{
  "d_shared_expert": 0,
  "hidden_act": "squared_relu",
  "router_score": "softmax",
  "learning_rate": 0.00301,
  "train_tokens": 740600000,
  "max_steps": 7640
}
Below are experts of layer 6 (counted from 0) of a mixture-of-experts language model. Rows are named router (the router's row for the expert), down (a neuron's output weights, with its number) and show model dimensions 0-191. Each number is 200 + 30 x the weight over its row's rms, rounded and kept within 0 to 999.
After each expert's rows: "comes before" lists some tokens at least twice as common just after its tokens as in all text. This comes from a sample of Wikipedia text that the model never trained on. Tokens count by the router's weight.

# expert 15
router,199,206,185,266,170,245,210,169,232,187,219,225,187,207,197,218,137,208,170,201,191,232,190,235,169,180,256,190,241,260,186,214,202,230,149,185,169,161,194,226,217,169,235,193,206,183,221,181,178,152,237,201,201,217,201,165,197,132,204,245,206,183,196,158,212,239,187,213,178,161,173,212,220,204,149,232,208,204,226,200,164,220,190,180,199,193,171,166,202,185,218,187,224,169,228,242,183,194,254,171,219,183,210,203,229,233,207,203,171,280,133,214,265,201,272,239,263,222,169,201,237,215,141,183,214,238,163,129,212,177,194,147,209,179,217,214,200,248,199,217,165,162,232,230,217,225,203,129,225,148,224,204,186,185,216,204,255,197,203,245,212,211,144,186,205,209,188,171,225,183,189,186,249,210,195,125,212,202,227,168,197,217,201,178,231,219,233,203,245,233,212,157
down1,165,203,273,192,184,189,203,244,227,171,227,184,237,182,194,231,187,216,245,212,216,170,190,188,174,241,157,249,234,168,227,214,188,224,233,214,213,203,161,199,227,219,202,200,182,233,193,218,222,232,134,186,211,189,206,200,228,170,237,211,189,170,223,202,182,177,219,214,218,225,248,218,233,175,214,136,238,136,194,184,192,151,295,202,152,207,237,214,236,172,216,196,183,226,158,208,161,211,240,214,152,197,184,132,206,252,165,194,192,173,177,142,240,268,252,208,211,240,144,192,210,235,195,216,255,190,136,205,198,186,216,181,188,220,196,199,200,186,235,191,162,178,171,170,155,216,205,153,222,218,170,207,166,164,170,181,171,180,174,172,163,169,169,259,221,209,235,215,183,223,183,212,178,198,228,163,201,238,160,135,216,207,163,206,159,199,215,152,188,171,156,199
down2,176,214,194,189,275,146,199,191,207,198,244,200,181,249,155,220,176,209,178,216,213,170,190,231,168,218,192,171,176,162,172,209,146,197,163,187,108,199,224,222,200,189,248,264,195,190,225,201,193,222,194,166,185,206,196,221,227,318,200,193,237,184,233,204,222,202,230,194,242,271,213,211,187,196,186,174,197,190,223,215,127,199,253,208,249,157,242,188,190,234,167,205,168,180,185,223,217,167,185,173,182,189,202,213,230,191,211,249,162,165,178,208,157,200,205,241,209,185,196,217,219,197,200,195,204,173,240,162,161,196,170,210,217,241,205,148,165,181,201,196,270,181,206,146,210,198,182,245,211,194,203,156,203,171,254,240,168,219,198,205,221,234,219,177,192,221,167,211,162,208,239,228,153,194,238,240,201,249,202,220,237,208,264,198,212,185,188,262,152,212,232,238
comes before: " |", "–", "s", "%", "th", ";"

# expert 5
router,211,212,215,230,154,198,220,180,227,146,189,189,188,182,185,181,149,228,194,300,121,196,156,256,172,187,210,203,215,150,194,177,198,232,237,188,235,182,204,203,240,233,192,177,218,160,203,155,200,154,198,220,195,207,194,214,218,133,196,229,199,201,163,183,246,175,201,188,201,201,121,192,229,179,170,230,235,257,214,204,156,170,171,250,230,228,181,218,166,205,180,182,207,167,254,206,185,214,213,187,234,195,227,178,183,199,204,235,202,205,172,223,251,233,234,256,245,186,164,213,200,210,179,171,203,205,172,132,256,195,207,201,212,157,207,227,241,191,217,187,150,230,242,248,207,206,209,202,174,148,173,131,221,236,175,171,200,181,195,189,221,124,178,174,218,234,193,187,240,208,204,184,241,183,245,190,235,207,159,186,176,163,179,167,197,184,250,247,180,231,208,185
down1,161,231,247,231,167,294,210,197,170,196,171,194,199,216,240,215,198,238,131,198,204,211,213,178,193,218,231,187,155,171,227,191,242,228,292,259,209,222,212,239,175,207,190,187,188,154,194,200,213,262,213,154,181,191,184,182,256,293,188,154,255,202,201,172,230,144,206,254,217,200,194,195,214,188,213,198,205,168,208,184,166,190,106,258,216,201,201,195,159,246,228,186,220,205,229,204,162,171,232,189,205,213,182,190,183,174,209,162,192,199,215,209,178,177,210,176,219,229,154,183,235,205,209,217,202,180,212,230,162,210,182,182,161,224,190,213,182,229,228,190,189,180,218,202,162,196,173,273,240,119,190,193,212,202,214,210,180,224,217,159,177,251,223,205,189,249,165,180,216,209,240,244,160,153,275,233,186,221,176,214,205,208,203,214,204,197,210,200,192,228,187,207
down2,156,236,229,186,170,190,180,156,161,209,207,203,244,185,190,212,118,201,184,247,167,216,217,219,189,201,195,233,174,175,177,205,148,155,227,155,163,159,194,171,215,214,211,214,207,180,185,194,174,237,242,196,227,236,247,207,201,259,220,254,235,199,245,200,212,172,281,195,178,237,168,213,185,169,231,182,188,206,236,233,156,165,188,212,205,203,211,199,186,174,228,164,158,191,218,222,195,184,197,161,240,283,133,186,214,217,216,170,205,190,218,225,236,203,217,171,161,160,163,211,221,207,135,249,239,195,209,164,219,209,198,205,205,207,196,198,192,174,261,188,242,286,196,196,155,212,216,182,224,203,238,248,192,202,175,213,222,220,187,196,260,192,201,204,138,278,224,180,199,190,199,154,245,154,171,238,194,224,200,222,165,177,167,191,181,236,206,172,180,197,190,148
comes before: " ", " the", "|", " a", " his", " \""

# expert 6
router,221,207,241,185,226,182,176,243,213,164,223,165,202,170,206,225,87,154,178,212,209,174,165,230,174,201,199,197,209,195,184,219,208,208,165,227,219,226,231,201,218,217,217,199,226,209,195,196,214,194,245,238,255,203,231,191,184,127,202,204,214,203,187,180,231,198,219,187,174,109,210,224,160,197,217,262,195,195,216,197,151,173,120,207,219,196,263,207,179,213,203,198,161,203,232,210,243,212,220,160,180,193,236,225,217,223,214,279,260,240,208,218,259,215,310,147,216,193,191,199,212,215,228,196,169,233,197,193,213,184,195,190,249,207,196,194,157,259,158,228,161,198,209,221,160,176,202,198,165,205,210,201,222,213,184,185,105,198,191,262,199,239,190,198,197,248,220,173,205,207,199,157,223,147,171,190,205,199,200,185,191,234,204,179,205,208,178,215,171,186,228,195
down11,184,243,173,158,137,205,183,185,196,277,190,212,190,157,132,221,224,189,180,238,206,197,224,191,163,203,211,177,177,198,171,181,245,203,236,194,250,217,193,188,174,164,245,180,250,259,194,207,241,216,218,207,178,162,206,165,143,179,208,174,177,196,120,243,224,229,249,195,213,229,199,164,142,174,237,205,203,226,177,213,215,187,204,168,208,167,175,187,266,202,177,225,231,174,163,182,151,205,202,185,173,191,165,160,207,181,147,229,263,193,224,219,228,191,171,207,254,141,221,217,193,227,241,208,188,209,171,216,202,190,201,201,211,227,185,171,211,212,151,186,196,164,174,245,244,238,188,155,241,217,218,167,222,120,206,166,146,185,248,198,237,211,183,196,213,197,272,205,184,219,148,202,198,206,204,233,193,160,204,241,214,166,177,211,201,131,205,222,206,186,191,225
down12,237,185,180,221,178,205,168,215,192,218,203,200,229,235,154,222,166,158,204,232,167,183,221,257,185,234,193,184,190,288,188,208,209,238,227,237,204,191,177,230,187,190,220,191,172,219,194,204,205,177,211,281,157,208,202,198,200,324,199,230,179,225,215,224,148,249,189,203,208,223,229,157,182,190,197,208,239,205,201,226,196,214,271,170,181,199,173,216,191,246,194,183,222,207,183,197,184,164,203,191,252,252,215,197,199,241,216,171,186,192,190,236,244,202,181,172,244,194,206,200,161,190,232,145,140,208,157,184,146,238,235,216,213,219,187,199,181,142,163,210,176,236,201,193,207,230,164,153,251,180,210,239,242,194,207,181,244,228,159,229,130,199,195,180,193,182,158,190,252,213,206,162,178,225,164,197,237,167,180,166,167,153,159,226,192,179,163,149,186,223,196,183
comes before: "1", "2", "0", "9", "3", "4"

# expert 10
router,199,240,229,192,192,172,210,222,181,243,189,180,211,172,199,188,172,244,176,236,178,190,210,209,123,207,214,206,223,156,142,179,162,215,185,158,227,252,191,178,224,211,236,183,232,219,220,189,155,149,177,175,218,207,208,222,238,150,227,208,209,204,165,212,235,226,209,209,173,118,197,202,206,200,206,206,219,227,228,233,169,188,183,206,217,212,167,188,162,251,180,173,165,156,177,226,213,223,329,198,219,154,229,259,180,239,195,233,138,228,193,220,221,210,225,233,210,195,158,212,231,211,247,188,218,197,174,206,204,202,208,164,209,168,178,224,194,171,184,263,225,175,254,229,192,212,194,136,238,131,189,213,207,217,242,212,233,251,164,205,234,175,166,142,223,207,210,152,193,229,222,185,170,183,176,172,217,197,189,177,175,227,233,228,231,218,220,159,151,182,175,176
down1,237,264,258,170,185,229,151,188,178,222,210,186,152,232,188,184,152,222,142,205,167,170,164,215,218,178,166,258,173,216,244,198,216,212,148,196,233,239,153,196,206,173,216,239,194,218,173,206,221,157,181,168,204,213,178,189,193,178,199,162,238,224,180,239,165,236,219,184,220,247,237,187,253,143,196,194,206,147,153,194,192,220,154,197,214,189,188,122,171,236,190,268,164,197,196,194,188,208,251,204,165,192,141,222,205,222,183,217,178,196,247,150,199,178,242,214,213,177,189,174,173,241,210,138,201,206,211,163,177,180,194,171,270,233,213,183,215,184,191,213,258,166,206,203,197,226,176,210,207,220,200,220,217,151,171,201,211,239,141,201,188,242,236,214,163,172,168,205,175,182,277,187,197,175,159,193,170,155,195,267,176,218,190,192,179,226,208,222,233,229,203,206
down2,221,211,242,158,180,216,219,204,224,189,218,168,200,151,186,191,190,205,210,197,228,175,235,194,252,176,177,227,183,201,168,214,231,172,196,187,222,255,244,160,225,181,175,181,231,184,209,198,156,226,213,175,214,150,241,180,169,287,184,147,138,205,178,183,187,168,216,191,199,172,211,225,208,192,168,175,236,218,172,141,229,212,223,246,177,238,182,201,240,220,247,236,206,210,159,173,197,247,171,166,183,188,228,223,187,170,219,218,183,210,213,171,153,143,247,250,178,253,219,183,231,228,215,232,230,173,214,243,252,157,181,234,221,226,208,225,206,199,215,224,246,223,219,195,206,262,273,211,197,169,213,167,278,170,173,140,191,210,148,198,197,172,253,223,154,203,210,198,134,190,189,226,189,212,193,198,178,216,181,191,206,218,181,183,157,232,250,192,202,185,147,252
comes before: ",", ".", "–", ")", " (", ";"

# expert 11
router,169,193,174,163,200,201,150,222,179,257,188,164,153,206,220,176,182,191,174,203,179,167,218,162,190,182,188,238,214,215,168,254,141,238,157,177,181,226,231,207,215,171,247,194,232,240,219,184,176,172,186,209,182,207,189,187,203,143,240,153,266,216,200,194,199,194,221,196,154,129,226,190,220,174,186,213,267,197,266,230,173,253,179,186,221,131,186,200,176,197,183,174,204,183,235,219,216,225,274,120,241,163,191,196,190,213,234,214,210,199,167,171,228,205,207,213,257,232,195,244,239,229,214,202,160,170,245,193,182,207,187,202,232,160,170,168,170,213,214,275,184,193,202,176,227,213,170,182,211,162,174,218,264,195,207,155,166,182,178,232,155,187,178,152,232,225,176,202,228,251,249,208,213,189,201,136,205,227,199,185,166,202,170,159,215,220,197,204,188,165,212,188
down0,149,174,202,192,224,158,218,188,196,252,181,216,200,232,219,150,242,182,192,120,168,227,205,194,191,206,258,149,209,199,222,251,168,201,207,209,148,210,210,189,190,229,223,209,171,191,158,181,178,165,131,207,175,242,199,189,239,357,183,205,215,164,233,173,233,196,204,240,217,191,214,222,251,231,236,182,193,247,218,194,216,203,277,251,209,140,186,197,245,211,200,214,175,216,161,164,146,176,204,229,221,203,175,233,184,189,203,131,213,202,180,183,201,174,187,180,168,229,204,219,224,201,180,247,147,193,220,203,217,247,220,209,215,172,224,184,211,192,218,232,186,191,190,177,239,214,206,195,171,197,205,242,233,203,152,225,210,213,153,182,189,223,217,158,193,208,218,198,225,215,187,221,148,255,166,216,219,168,223,183,194,163,194,189,158,179,164,229,214,212,216,211
down1,169,159,185,150,172,245,225,229,199,189,199,187,123,219,215,226,214,196,235,162,210,175,191,186,210,200,207,237,186,123,203,169,179,191,176,215,205,203,261,212,254,225,131,201,213,180,171,191,196,166,197,229,275,167,229,224,203,273,164,249,167,228,192,180,179,194,236,170,228,178,238,225,227,184,188,175,174,224,193,247,175,227,315,186,179,227,205,215,191,232,208,183,229,216,132,221,234,178,210,188,161,208,228,228,211,202,154,178,257,213,227,185,192,233,201,188,189,203,188,195,222,220,236,185,238,198,162,199,275,186,217,189,228,187,199,197,186,235,229,257,199,240,196,182,180,212,171,155,205,175,205,210,198,217,194,194,247,213,224,222,263,213,204,239,185,166,204,195,209,153,240,209,233,250,189,166,213,206,184,233,203,235,195,228,176,128,240,172,208,178,192,239
comes before: " of", ",", ".", " and", " in", " for"

# expert 9
router,266,246,212,142,190,163,218,304,195,236,235,176,222,191,205,202,135,223,184,175,209,153,201,277,171,209,243,174,190,232,209,229,178,196,216,140,221,167,242,197,227,194,234,177,241,223,234,198,182,195,205,213,221,191,249,233,224,120,229,134,203,225,198,195,224,236,211,207,209,151,217,209,217,203,167,241,185,193,192,215,223,190,96,170,262,204,188,217,151,254,223,191,210,212,223,236,226,190,257,194,218,207,215,258,247,212,184,228,194,231,179,203,199,205,262,181,179,209,176,173,210,223,208,160,223,206,199,205,204,273,203,177,216,189,211,205,173,222,190,175,223,205,224,211,169,195,143,174,220,200,218,215,208,224,159,196,192,204,167,222,197,232,202,186,238,194,159,194,235,245,244,217,192,208,155,157,223,165,193,188,184,225,177,194,194,177,173,199,143,192,197,211
down11,202,183,189,188,148,206,157,158,183,220,193,242,207,182,145,159,229,220,173,203,228,182,219,181,220,125,220,188,222,218,292,186,225,194,166,162,188,169,152,193,210,179,189,217,246,199,217,210,214,194,172,211,228,184,189,255,232,206,233,237,206,220,201,169,157,161,187,188,197,147,181,163,179,221,192,187,236,238,184,163,168,168,206,164,188,243,215,196,154,248,197,229,202,168,217,184,200,194,183,189,187,191,242,218,199,207,181,184,173,200,170,232,208,239,239,224,169,232,144,258,218,250,203,232,171,224,199,191,168,251,146,182,190,167,173,158,153,241,178,178,138,229,168,162,211,266,159,198,275,179,180,197,187,195,177,249,206,221,238,180,245,214,138,229,219,200,207,206,221,202,210,247,202,198,181,210,180,184,216,176,239,171,258,230,197,201,221,170,267,183,160,170
down12,170,209,219,161,248,215,183,206,177,176,193,213,172,146,184,236,155,192,208,199,192,186,219,173,175,146,175,226,156,186,174,181,226,186,223,230,214,173,271,238,211,196,201,175,221,200,194,204,170,242,255,200,176,133,200,174,226,271,233,256,233,152,226,237,157,167,143,217,228,214,175,214,190,189,182,199,151,232,213,288,149,237,186,207,209,171,149,137,204,180,223,193,238,163,178,206,190,242,204,137,194,240,178,207,196,159,207,178,233,177,210,188,163,194,172,187,192,219,226,192,179,219,229,216,227,131,175,199,186,180,248,166,198,196,228,210,222,171,195,183,175,228,195,163,206,140,192,225,218,189,177,237,194,192,211,202,225,193,177,210,191,181,202,179,263,208,210,154,164,243,154,181,227,128,174,185,220,257,210,195,223,220,172,182,157,184,152,184,251,173,195,204
comes before: "9", "1", "2", "8", "0", "7"

# expert 2
router,198,230,201,231,185,211,225,168,223,197,218,208,208,175,202,176,111,217,200,234,100,183,171,264,174,174,206,188,230,161,194,206,226,242,201,196,234,188,262,197,246,208,210,150,195,168,216,154,213,185,244,179,225,175,216,192,223,135,176,252,188,172,180,185,243,192,165,206,208,211,166,209,221,201,196,215,228,232,216,226,174,144,156,202,218,197,229,212,174,205,194,158,202,161,215,199,177,232,198,163,225,194,247,229,186,214,207,210,281,189,190,203,238,223,239,226,257,231,168,201,200,226,163,123,210,202,194,122,241,180,194,202,233,166,216,225,213,171,212,215,171,233,234,257,187,193,205,169,180,179,173,158,235,265,147,209,214,220,203,197,216,203,124,187,175,194,177,180,215,224,225,188,283,214,216,201,212,179,183,212,216,197,158,173,186,198,241,243,219,219,205,201
down1,190,207,208,173,219,155,193,199,242,203,183,224,179,242,241,215,248,192,135,230,207,179,182,166,197,272,174,185,217,207,176,204,163,258,186,245,159,185,193,159,146,189,192,223,156,166,248,205,157,176,156,216,239,168,171,205,219,161,172,131,213,180,204,232,159,169,172,197,191,257,209,242,179,263,230,188,194,155,175,160,190,199,190,177,213,202,196,199,212,227,182,205,171,245,163,212,209,148,182,185,200,192,222,159,165,194,194,202,165,200,198,225,199,209,218,185,176,215,202,208,199,239,214,128,177,207,156,221,202,167,221,126,234,225,217,206,221,151,130,197,195,195,234,181,213,185,207,197,205,207,231,187,138,242,202,156,176,195,169,235,217,187,156,164,154,183,214,225,181,215,172,199,174,233,218,166,200,253,83,223,219,225,221,165,224,191,197,228,189,229,198,202
down2,191,208,230,260,219,216,202,202,225,211,237,157,193,255,214,214,228,172,204,273,203,213,166,237,149,179,232,202,181,186,239,146,255,198,196,199,219,204,147,188,217,198,186,241,187,206,169,222,257,238,244,225,232,187,181,209,256,345,177,222,212,189,136,229,159,198,261,188,183,223,152,202,213,207,183,201,202,197,196,166,170,172,197,192,232,194,210,205,188,225,210,185,212,215,192,230,213,194,182,235,153,177,158,208,171,245,158,234,212,191,175,227,167,178,160,134,201,222,177,184,181,189,208,192,213,218,174,218,223,177,192,196,192,181,191,222,209,245,146,219,194,230,231,200,155,181,224,220,162,245,241,158,209,174,186,180,259,203,187,159,217,186,229,255,197,216,156,186,215,230,239,237,165,219,201,152,195,140,197,157,208,209,192,224,184,197,185,218,255,192,176,201
comes before: " the", " a", " to", " by", " in", " an"

# expert 14
router,179,200,204,165,173,177,212,240,200,151,167,160,163,196,221,202,133,241,204,211,173,218,187,212,138,197,275,211,179,268,149,236,181,240,165,187,164,212,213,164,198,193,238,211,202,150,231,191,229,207,255,211,202,211,174,221,188,138,156,211,216,168,157,204,228,206,223,205,123,153,200,189,178,224,183,227,221,204,179,234,162,246,187,189,215,177,199,189,156,226,136,177,238,177,243,213,246,256,165,200,225,173,179,197,197,204,221,246,165,179,180,173,238,231,216,227,250,211,173,215,234,235,223,198,244,247,199,204,121,185,228,197,204,176,145,215,154,192,149,204,178,168,179,207,260,243,163,153,241,175,241,195,175,194,212,190,193,201,216,183,202,176,204,213,271,226,205,178,204,192,180,186,244,197,175,152,220,188,222,202,174,158,204,186,192,189,230,166,192,204,199,181
down11,219,189,201,230,193,233,193,242,192,207,195,226,161,221,233,167,253,129,160,212,234,236,181,174,217,175,209,207,250,167,218,138,179,194,269,198,178,225,205,218,220,160,241,201,173,190,204,140,199,164,201,184,188,166,182,221,199,305,186,247,213,198,229,186,169,171,220,236,165,207,127,142,187,250,232,236,139,176,188,168,227,135,219,193,146,163,185,194,218,211,134,210,194,189,182,211,188,185,180,195,221,150,195,195,203,197,233,239,169,239,186,243,210,153,184,270,195,196,224,218,216,196,170,185,220,163,218,171,186,213,188,219,202,270,182,202,197,161,238,220,208,225,198,227,171,176,191,227,176,234,202,224,170,231,173,176,130,185,201,191,199,228,204,181,198,173,186,163,222,170,224,200,146,192,217,200,227,230,220,201,223,266,206,201,190,176,190,196,231,171,257,194
down12,159,187,213,223,178,228,158,184,140,185,208,217,211,195,196,179,129,153,222,204,215,233,233,222,191,167,200,143,135,203,233,209,225,176,217,200,218,196,177,184,174,235,155,199,180,177,205,197,174,213,200,224,209,226,227,246,202,343,175,185,204,202,198,209,194,242,211,167,180,239,188,231,176,243,198,183,227,167,225,132,202,170,192,197,224,202,185,178,236,212,194,150,220,193,183,169,214,219,131,189,202,137,254,210,203,150,184,170,237,157,221,168,156,183,162,203,240,149,223,221,161,194,265,175,181,197,230,241,163,206,222,221,188,211,205,211,227,120,200,223,206,182,148,141,230,235,230,193,223,190,178,197,239,232,195,204,270,186,198,182,200,178,196,171,225,175,170,222,172,222,199,226,173,173,211,161,175,166,178,194,177,209,161,201,210,186,214,232,213,213,228,197
comes before: "\n", "-", " The", "==", "s", " In"

# expert 0
router,184,207,181,176,141,207,211,179,213,178,246,207,172,148,210,228,134,227,177,176,151,204,168,212,134,182,198,222,223,178,192,203,151,232,185,193,172,168,213,203,242,203,227,188,186,217,194,205,215,198,191,190,209,185,209,245,201,110,188,237,163,181,196,226,219,214,157,168,173,205,192,236,203,197,191,209,198,197,210,241,194,212,148,217,186,220,211,222,201,199,177,172,240,166,224,224,219,244,247,179,222,210,195,210,206,222,224,242,173,202,129,243,187,229,255,195,261,221,147,165,183,224,139,254,246,215,155,170,230,206,176,213,189,176,251,158,191,153,258,269,190,228,221,162,178,196,209,103,211,202,192,198,211,235,190,205,131,159,202,185,222,216,134,170,216,203,209,182,212,188,186,197,251,175,154,197,186,194,163,199,238,200,175,198,201,190,274,211,220,203,164,222
down0,174,228,227,246,167,224,252,185,245,224,191,219,149,203,192,228,246,180,226,186,162,248,231,191,187,190,226,147,205,178,206,211,214,244,159,226,221,199,198,233,173,188,147,215,223,208,210,212,199,185,149,232,183,216,159,231,210,196,218,245,210,125,221,212,205,227,182,114,123,170,214,193,192,155,256,215,158,188,226,199,163,161,155,217,255,197,204,200,204,188,146,188,180,193,167,159,168,175,250,257,190,263,229,191,189,217,190,174,188,199,244,197,215,202,194,152,223,229,275,260,174,188,153,218,225,244,170,177,178,171,236,199,209,214,157,149,192,247,180,194,192,144,168,198,198,229,148,198,166,230,203,173,171,187,205,225,175,199,189,162,168,189,175,193,208,201,197,199,200,149,236,190,221,167,195,220,205,263,204,224,175,216,225,197,229,216,166,203,194,213,150,175
down1,175,188,172,238,211,165,262,184,203,162,257,229,192,159,141,171,191,206,197,167,175,213,234,201,157,221,197,221,226,208,196,203,167,183,207,196,176,218,157,145,219,212,201,168,200,190,257,237,220,187,207,206,209,199,154,194,157,175,172,186,240,154,225,193,178,207,277,209,179,232,219,173,138,207,207,149,182,202,198,213,185,225,214,162,220,206,188,206,167,234,201,233,204,244,183,214,194,252,164,212,131,163,173,270,234,231,173,248,188,202,228,179,159,178,177,267,234,215,187,199,236,194,180,202,226,217,216,196,190,194,241,224,266,227,230,194,195,213,180,222,241,169,175,230,154,202,190,199,166,141,199,270,219,197,224,191,236,186,165,176,219,144,204,159,222,149,218,215,209,191,192,159,203,165,231,233,175,303,184,210,258,165,227,179,186,192,198,186,198,223,184,186
comes before: "1", "0", "2", "3", "4", "5"

# expert 12
router,171,193,205,160,210,213,207,206,193,197,187,203,228,148,224,200,158,203,200,250,164,224,227,181,135,184,252,210,260,174,169,207,203,242,164,172,183,212,247,155,214,184,266,196,190,209,212,192,147,145,180,182,210,213,184,257,206,148,196,197,185,166,186,202,253,199,157,187,171,113,178,202,181,219,189,198,212,181,229,234,151,243,204,192,205,217,177,214,187,296,149,187,152,179,196,202,232,207,278,181,205,212,213,231,165,267,172,262,149,198,208,180,199,212,195,256,209,213,165,223,200,227,287,205,169,230,213,195,194,211,201,180,241,199,167,216,171,218,206,253,214,177,234,236,225,206,226,134,218,164,172,221,188,207,234,184,154,246,166,176,229,184,165,189,204,182,193,196,226,217,201,188,184,169,229,206,199,165,210,216,157,224,217,214,228,218,196,184,223,169,175,163
down1,229,178,196,202,229,191,206,207,161,260,166,171,269,207,222,199,186,262,188,134,168,189,200,180,213,180,243,223,219,172,217,205,194,190,168,219,233,221,188,213,167,174,201,208,130,230,172,189,206,140,147,158,215,228,145,165,200,358,168,218,211,160,196,229,182,162,151,198,170,181,151,201,227,178,200,204,186,156,176,199,226,143,212,197,207,285,174,203,196,245,166,206,174,203,204,215,175,206,181,151,206,191,150,211,170,234,166,159,176,201,196,175,195,229,203,217,185,194,172,158,205,232,235,201,171,188,205,198,202,239,187,239,191,221,151,197,192,181,215,161,181,162,210,209,193,176,220,229,218,180,176,214,203,226,207,215,204,186,179,185,230,222,258,216,210,247,194,262,179,208,203,206,170,169,209,205,170,191,187,187,211,207,281,176,216,161,181,221,194,190,171,182
down2,190,230,229,225,204,173,187,232,195,268,226,215,190,184,162,211,212,223,180,206,233,226,184,179,203,198,172,188,234,217,196,215,189,179,178,200,224,181,189,225,209,156,134,212,154,255,244,219,180,223,202,161,177,249,193,131,191,173,246,171,182,155,151,214,134,235,254,154,257,153,206,223,209,212,236,221,165,215,206,258,199,148,178,174,220,204,215,199,174,177,223,220,160,216,203,188,217,226,201,227,254,250,243,125,202,148,229,216,201,195,213,203,133,170,194,198,210,147,216,195,211,168,160,237,233,219,181,143,204,189,191,163,193,220,213,205,227,203,185,186,195,206,255,188,210,180,242,166,218,205,177,188,167,188,214,170,190,218,155,272,134,182,186,115,192,195,199,199,186,195,179,211,214,223,150,210,188,163,157,205,235,222,180,156,175,147,219,179,177,228,220,206
comes before: "|", ",", " (", "'", " was", "==="